Weights of a small mixture-of-experts language model, trained from scratch on English Wikipedia: 15 layers.
Below are experts of layer 7 (counted from 0) of a mixture-of-experts language model. Rows are named router (the router's row for the expert), gate (a neuron's input weights, with its number), up (a neuron's input weights, with its number), down (a neuron's output weights, with its number) and show model dimensions 192-287. Each number is 500 + 25 x the weight over its row's rms, rounded and kept within 0 to 999. Numbers have three digits each.
After each expert's rows: a language model's description of what the expert responds to; "raises" lists some tokens whose logits its average output raises strongly, later layers aside. This comes from a sample of Wikipedia text that the model never trained on.

# expert 12
router:467488509501519528531436490439527497468515471521492514463497488518510488491517529483511517510521479544505479485493455516505465467497505494494540440484534510479543474548509523483488500493489506519513496514493465510493485512510474510486525497469485504543471539542493476510528514475512506482
gate8:518541503465470525495516518504460485523505508491546499473488461499482491493493473512501494506516511524483485525491520545596510512426466525508512488507517473481536483522508513482503483522486547494495521521520510488497488513495555504470492494475469489476437476520522487488495493467498500498
up8:507454523501485488474539515535471493466502468485503490474471512518489531515491482490492508474541493546484507486498472481491507490513497460479477492470467488488511466491443506536504518461529507479449479495481471524513461531493527495484523523516505477485493581487505481488472564511458479517
down8:497502498472479497524500495540479497499475455515488494465444489501498477518510520521465497515493505528487482487488556481446476505486470504520529474463457453453480462538483488523495523515507497472482474481510482477519506542558460493504521502443496505500499503522506485502504463528483511522
What it handles: Title and parenthesis starts
raises: "be", "com", "so"

# expert 51
router:473541543480499532473469525518502505474469487565528519530523521513490517541489517435488474490478543511509500502502546495538524500520523498509467503507540485454500512488494506485510520514522525467462496487520492514454484524486549501483455496484495505508526485502499492474536541465481529522
gate0:453508516459496505516509532486519552514496447469479478497480479485469482470502522479463491498512485462490506508495520513467513495480526475523477480527458505490480471514491540511526486487485509505535484473465469465531478514540538519513478515508465528521501538466506515448474526546545485446
up0:489475533529442524494469527544516498478485508504490463505524505505515485460453522509507490495458488498527520539473505496492476496508487533520533412545521497477504509510533481512514512458502509456531504502473497498530516462502493506493505543461495508497532488507527497501500541489512510478
down0:516510487517502520500497525458483471501467523526499508501488553506526494485455461502471507501501507526486524477547501470476461518494510519485522475500495522513512506524494434498501546530495563544538468497493510502493489470513523533474514518509473504516492476475525506529490505495491493485
What it handles: Verb and noun suffixes
raises: " on", "ation", " from", " with", "s", " in"

# expert 6
router:525485476511542460518502511475528529504503519472491496488503455521489522467489502499478541523490498487489506555546482493491503459497510437476479533510435520535443518477503500482515497550491489499552472466450481478494491510498492553494524508487472493499501516531488502455496521515510480479
gate0:469454450540510503514534554487529495447480498515483466479477509508534478471462490491479488513488496521495506523529490491480498526492489470536492527504482502475480464531483483478512482468474504487496512514507512537474505475493471516510471495461420476476503453515516501525476530503501501534
up0:533540491483498503526505496495501489508495492458528503492487500481510462475456551546501489513523499496521458470515502507519520505474516491493511508521526489516505507510486529498533475484495489524519548542506463504493510491506501485515500506537511485515493511505507484534509486516491500462
down0:492489522473525495506500500496475483517510472516497517507497479529525479476455470482493450492476536545472503536528453483476538500484493508475438509457502497511521487505440486509497490481466554499504516515519479507532507508586512485487511504502534524494536480495476472542489516507489490479
What it handles: Personal name pieces
raises: "im", "awa", "iv", "iga", "m"

# expert 11
router:459527513512502509463490451487509553509528508534490503498493540501501524497526501507512479518498444485532501489510500543469489530515502466498570452463525495435482446515564492451515484483488476507482519524513518508506536518478519463522481525550497493493508542484534474510512496538519469485
gate0:449553523466515503489472474488513514497504456553538457522483543501501493460501515491492507508505470475521537498483489461499497539466547492499509542451503520510506500461466532548478526496486490497514495530480453455504488495477541507529506519487509516512534520517493488484514488557545547504
up0:479480489466555504514528487512524482536491466494522515452510419491490519536503534505499507468548512515527539517554545497523492523515507481516528526497485483493530497501499467461519512508504508501484494547530507490473479495493522528490537492505478539499460474485522485498496477471485459523
down0:511522506478478466488514530482518524482484523499472502443503528463532518517490537491486468545495528475512490498530495520545531455482486443500506486499488527464539463506516463457522448491529501440457519496496496496508564495467491472502500462501510463512473490514485424515521496483449503507
What it handles: Common noun heads
raises: ",", " of", " in", " for", ";", " ("

# expert 63
router:498480488508493510521495536531493463545499516501486500485508493511512511502473545488510492514534507495524493526531531487516552462512506487474461512501450486460501563497441504521514500540526522564523530545519486515496542527539481516479483453485492515504492487511529488489518507531497490474
gate0:526519539492530515438509481538484527521537519553483489489584486471515536486524479502511495482470465485528509499498512483496501497479520496505479514478512502476495539538481496517497515490500511493517480507505478493543539454486527498495475481515483486504464481513500528459468538511486520492
up0:531452481490494511533532485485520517480519481472534491508483482462516449488518508474490476511504520530535511507493478501492486558512527492520494507545492470451485490423497516482551514536467514520466498461468453470483523512455516533532494483474503537525488469523518558525540510484488514541
down0:481510537485480514495446464517493496505478484536488483550499484489462537491533483467514524530520533510523504538486503496496525478513478511491530485484499496470455508500508482443455494529507514507536469472479489532512484515522500518484480531504525543494480517506497522550513528473515519531
What it handles: Prepositions and clause links
raises: " the", " a", " ", " an", " his", " all"

# expert 40
router:475508474464535487493534495483456491469569500517496494512494495506531519520485500508504511504494518507458511508517500488485508447497478461466481527504534485492488546465518511499519482496478507494520479483509541523480448514495514496498485442500488469515537517530508545495497523499497494498
gate8:484513487458493523490482486514496539490481538524506469487492487473488515492471512500506551510524463489530505468489498477474479494510517511529498487477502517490495533505496472514517522514492475510472474487498479510511504506466422511487459473539522492504464484515511514492501501552469526507
up8:500480532488514487460503545479496480486503517548452535507496445505471522505492518503524441487498507453515506507508520470511477514514488517503504520503491501466512509520513480484503454503499500515477491527507510496504495472532490512500472492534559519501476496500497540486493484544533497524
down8:461430489500497520489480479489485496460530511467488511523490475512511479479506529475499515517471524515514521467423486502496551520496488506460525472518508530441485509465498522526489526521493506496476498525511528529477496465465442472537465470505494512511519475493528500547488470489525516460
What it handles: Mid-word pieces in prose
raises: " of", ".", " by"

# expert 19
router:480502489484505558510475539504552515496511458476522480418481509498468535452472488490458486499503494487500473489485505507484540507499496473550493510472500487508495514494509503525556496521530447480496485534500515515486489496493537502502446493475489525495503493478491533539490501517520446490
gate0:530479487485494492516539478449553533560459525513490512535497537540512536543489507489476471484526492503531463517477534532538535510528528493498489495507504538472506480479484495477506488496500468501492432487537476497482542494507534534488488482501495491542514518514489480489498505475508495466
up0:463547528492509513479513491514479510456520490476482464508491468505518483478487499515543529511478510493478520509474472497506506477482458540503524510478508506494511506459465535492484524489483499467540527486491498468515494511452499475516486526493482466492505492454484520562497473517513498519
down0:462493513514523502504491470561497472542496498525490483533521462483500494480468461494477534473509492489509489511488547498520494469446519526471539504491538473479484518510462477518493529516525519494485476497484458558539470539535474517474522513502467500490502492523511456538501483528527484525
What it handles: Auxiliaries and negation
raises: " to", " in", " with", " on", " for", ","

# expert 9
router:462463497509478473467495490502510540499511461513512479450471493506500501484489489498508531469490503540519506439504496490494490520498510507486471570471504491500505487492507515483496455472508499481485496475516482543464482530518486522458488464486512506488519529485522503510461541466466508500
gate0:510493519533540473505540504519508481459490495481460466455489478539486504515495534461498523483540466501497497499516499480456518459504454461483468504542460551497514497518524488506520481528514507519520515469502474556459504513513505523482501513518478503477463489476471515502509514500521495542
up0:493500431505496539494490512466493492514502538481499511491508457505527506447530530476471453488510484475463484492511487495477506511488494502492508484522468568537469539520482525508507512538516472499539513507505491491475482471515533516520465578514514457507508514526503540521470507518497484523
down0:468485511517498507524506541486487536503504497501508499498447523512476515507504535512480502556489489464476533502504489472489524513474547546500472486515482501510503491519510528556476548479524503521540483535472455540507504508508495505473485488499471503482546529471464486524512467583514539492
What it handles: Mid-word letter pieces
raises: " and", ",", " on", " &", " of", " for"

# expert 58
router:496498521500469518486504501538469454435563472492486484473514494494546474512487575500484513493480490494522509493485521514477502499500458474474504478526471576463495540523517498480485467479486506589501528512490484496539492553500458454520459463520512534449483512526489523479547456488516491490
gate0:496488447543477467493513518480530487481457499497444506491468497498483480497488501502492463477524484519488535499539490483517498506549495500442526508455504522512469495515520486544518498514517510463493454487494503489513493517482542484527465504506471519502497533529513525493535524502486496525
up0:518505527546494483531487463463468462509456483502481455534504519523504505554475529523474484490473543465512500508522498500548557531484450489507460461502506460473498506504499453519499494517491474519508476498501510520472496512461499502541536460492444508497492524510493510498528474506514466480
down0:523475497505512503510494487524499513486521531494525480449584471516499474545505470487438516517493486509515453513504468467536502459518580520494514509492465528520515465459476512463445499479537523512509542521499487487530513505537502503514498490498462538473491506506494489508496523499478491518
What it handles: Clause-ending punctuation
raises: " a", " the", " an", " and", " in", " it"

# expert 55
router:486518479499461499518539520518505494490502484499462492489487516516482509482455516516473509468544470496501475464456572500530508473515523507482519537516456489470480515490431515526506489525511446530517484497528491506487502507513504461537490500471487522444529520507458558497553529513513497479
gate10:539511477540492454536497533539495521432486478516537511506490535493488479485489515524532539466495535524502529507450513443478494524500531475474512489504492499458505514515491484483515525562480553471476512534523457509498509521498482514499472480463513472476523494510498492528472504502444444506
up10:530513477518483504511524546526489494506501498484484490508519508497484482509498474544551525461486472525496533560473495519523471496472513550476526489501536463491465516529529473549483492528481507468520526492511491520468483512489491508524517477483517454508492481506520465536518490459481486491
down10:505512496471481507510452534544536529492460473463491510477457481490494492470492520503482545474516475490528501491506520514424550482508478528511506525514473504486484489491498538523534506448479511486520449508514521484506500481518480495502471459468516511535479513533503512506467481496517543490
What it handles: Prepositions and infinitive to
raises: " the", " its", " other"

# expert 53
router:482553456518517476530549488465488468564499514525490501523508489506527477466504507469497457509501551487469545497509473475472514531480477495482510483497518513559481497492511516470473508557514543472481518504479533506503495505498485495535509500479518463499472511529506485504519513511493479541
gate0:512489559499504496512467501484471517511465525542527446482463502500510547499507546473542492525499571487478523495482575495490487543537462526505479461486510514445481483514475476501479487517515513486497500456523496480502477488505533463483460484520450548465488488487470500479487507508498530497
up0:516524480492507508513534500510538507503507475487489527506520515511492497555511443491445517506516445532528459493505438493508478466474496501528505524502500488531528526499512503523516498454482485507487498496468464526481499514498486522532517521507510429512486487519551519508510482439502482488
down0:481486490489500485530489485500488505506518530471521485512482477493476512489482498474507498548562519472516483473513517522537470523506476489500427456515533504501459415484489472536467525480488500506499485475508484479523515482488505476551499496486537489468453487537518488478504481510456523505
What it handles: Foreign name fragments
raises: "en", "una", "une"

# expert 5
router:476493525485495500491487513536553460483519462499470487479483490465479478473468526508468543519518464525502477498492557462527482491503535481531489518498486465487534518496453493529511479508509479494508524521501561509512510499529514445547499465449488577471440464453499537517505471505491497462
gate0:463538549484461562496511511515514511498514510523441518476492495431486479497482514515518529521527503491492475502488513489514494504516529529505482511501491501493471474496538491480497524519483552514488510495480458493494477497445477483520461479510485496501473508539478525458526502491516485532
up0:551478463519527480542517494471519497503514482487463494474520490536466580533509466522462466487472469477498474511510481506498452469519492501498511475497474491525468535471484520523522497519472546529483495513527528486510531441520486531504518504546526502504500566521493528467531556440486540498
down0:494558466483505532469522518465504525521477539532535524538468486500520528478504502532488571526505515443474519483499523508449524555495507517527509527535497529509500490509510487508545513464473494564507461512475479521511493501511502492476533475455506526483510476492475482504483494538480531533
What it handles: Copulas and as
raises: " a", " the", " an", " one", " part", " local"

# expert 22
router:480485500531495544509527489493500456479520449487447460495496488527501494481477508533503516501529462512489525479508553513534495494527489519503492504504469470502506506469452489496526493489525506521532515477561493510471499515544503439517456520460489511437472510494473528501566511494531508460
gate0:493495565499506500513517517503478507516502508438502442461526467491461493515488496490479489517516498514468521530477442490495515513481505530534463515523483514504472502508504496511495493495451504499540488469529537519543535483487471492507475505435483521519488476473496506535448488471473493480
up0:478499528455515516460452480521475501502527518474494447473531468473505484518479525480490496497493501500479472488503499545488552517462429514528486485514498465533485511509469527437516461494483490492496459521537509526472501493498496490502474486486523549483484503461480510471472499469492503491
down0:482508489500466525461512554494493464484513495500531508467513470473472517537514492484515502517523522523509504524520495454506487490511503511506462530478510567526518522449477513490477483499527515511523505533503503519540537519481515472487470534512489485534511528513461511474512479529483495483
What it handles: Prepositions after participles
raises: " the", " a", " an", " local", " his"

# expert 18
router:523548516522504456500497473451470526522493508493470514499574508487472492501525511518484521519473526537488526500515520487464515487527512468483449509505509477518497505495495514518519528504478519498499503489518487543553504526461490525533517543552508551502558533519484483403449489530507496513
gate0:467489518478516477477491514466519474500493450492477444488482570532535523487501524466503472513478523483486517498481509479463482522509507506512464507485509506484494526497476519471528524535455467468511519454501527473466514475513520507513512480453505472484478532495498528472482499496523509522
up0:473530505470472476474517496508459485533488528503479522515517483478514457483498536483483460512491472527497478503465516527502476473491506517544515519484520515509514519490492510489501494432493568519438516516492452503493518509458462500507477583526519468477491502514494459502505494483525524485
down0:455486488483472484508494485485478477535468521534494520498529460444534544455490499511547544517491496497484504487485492516497532477510476497484501520483502460494507509497490506504485500490519507522524529474526501516531516525522498480523509493500470540543482469468544510474503468506442551477
What it handles: Mid-name syllables
raises: "ese", "i", "ian", "es", "rat", "ag"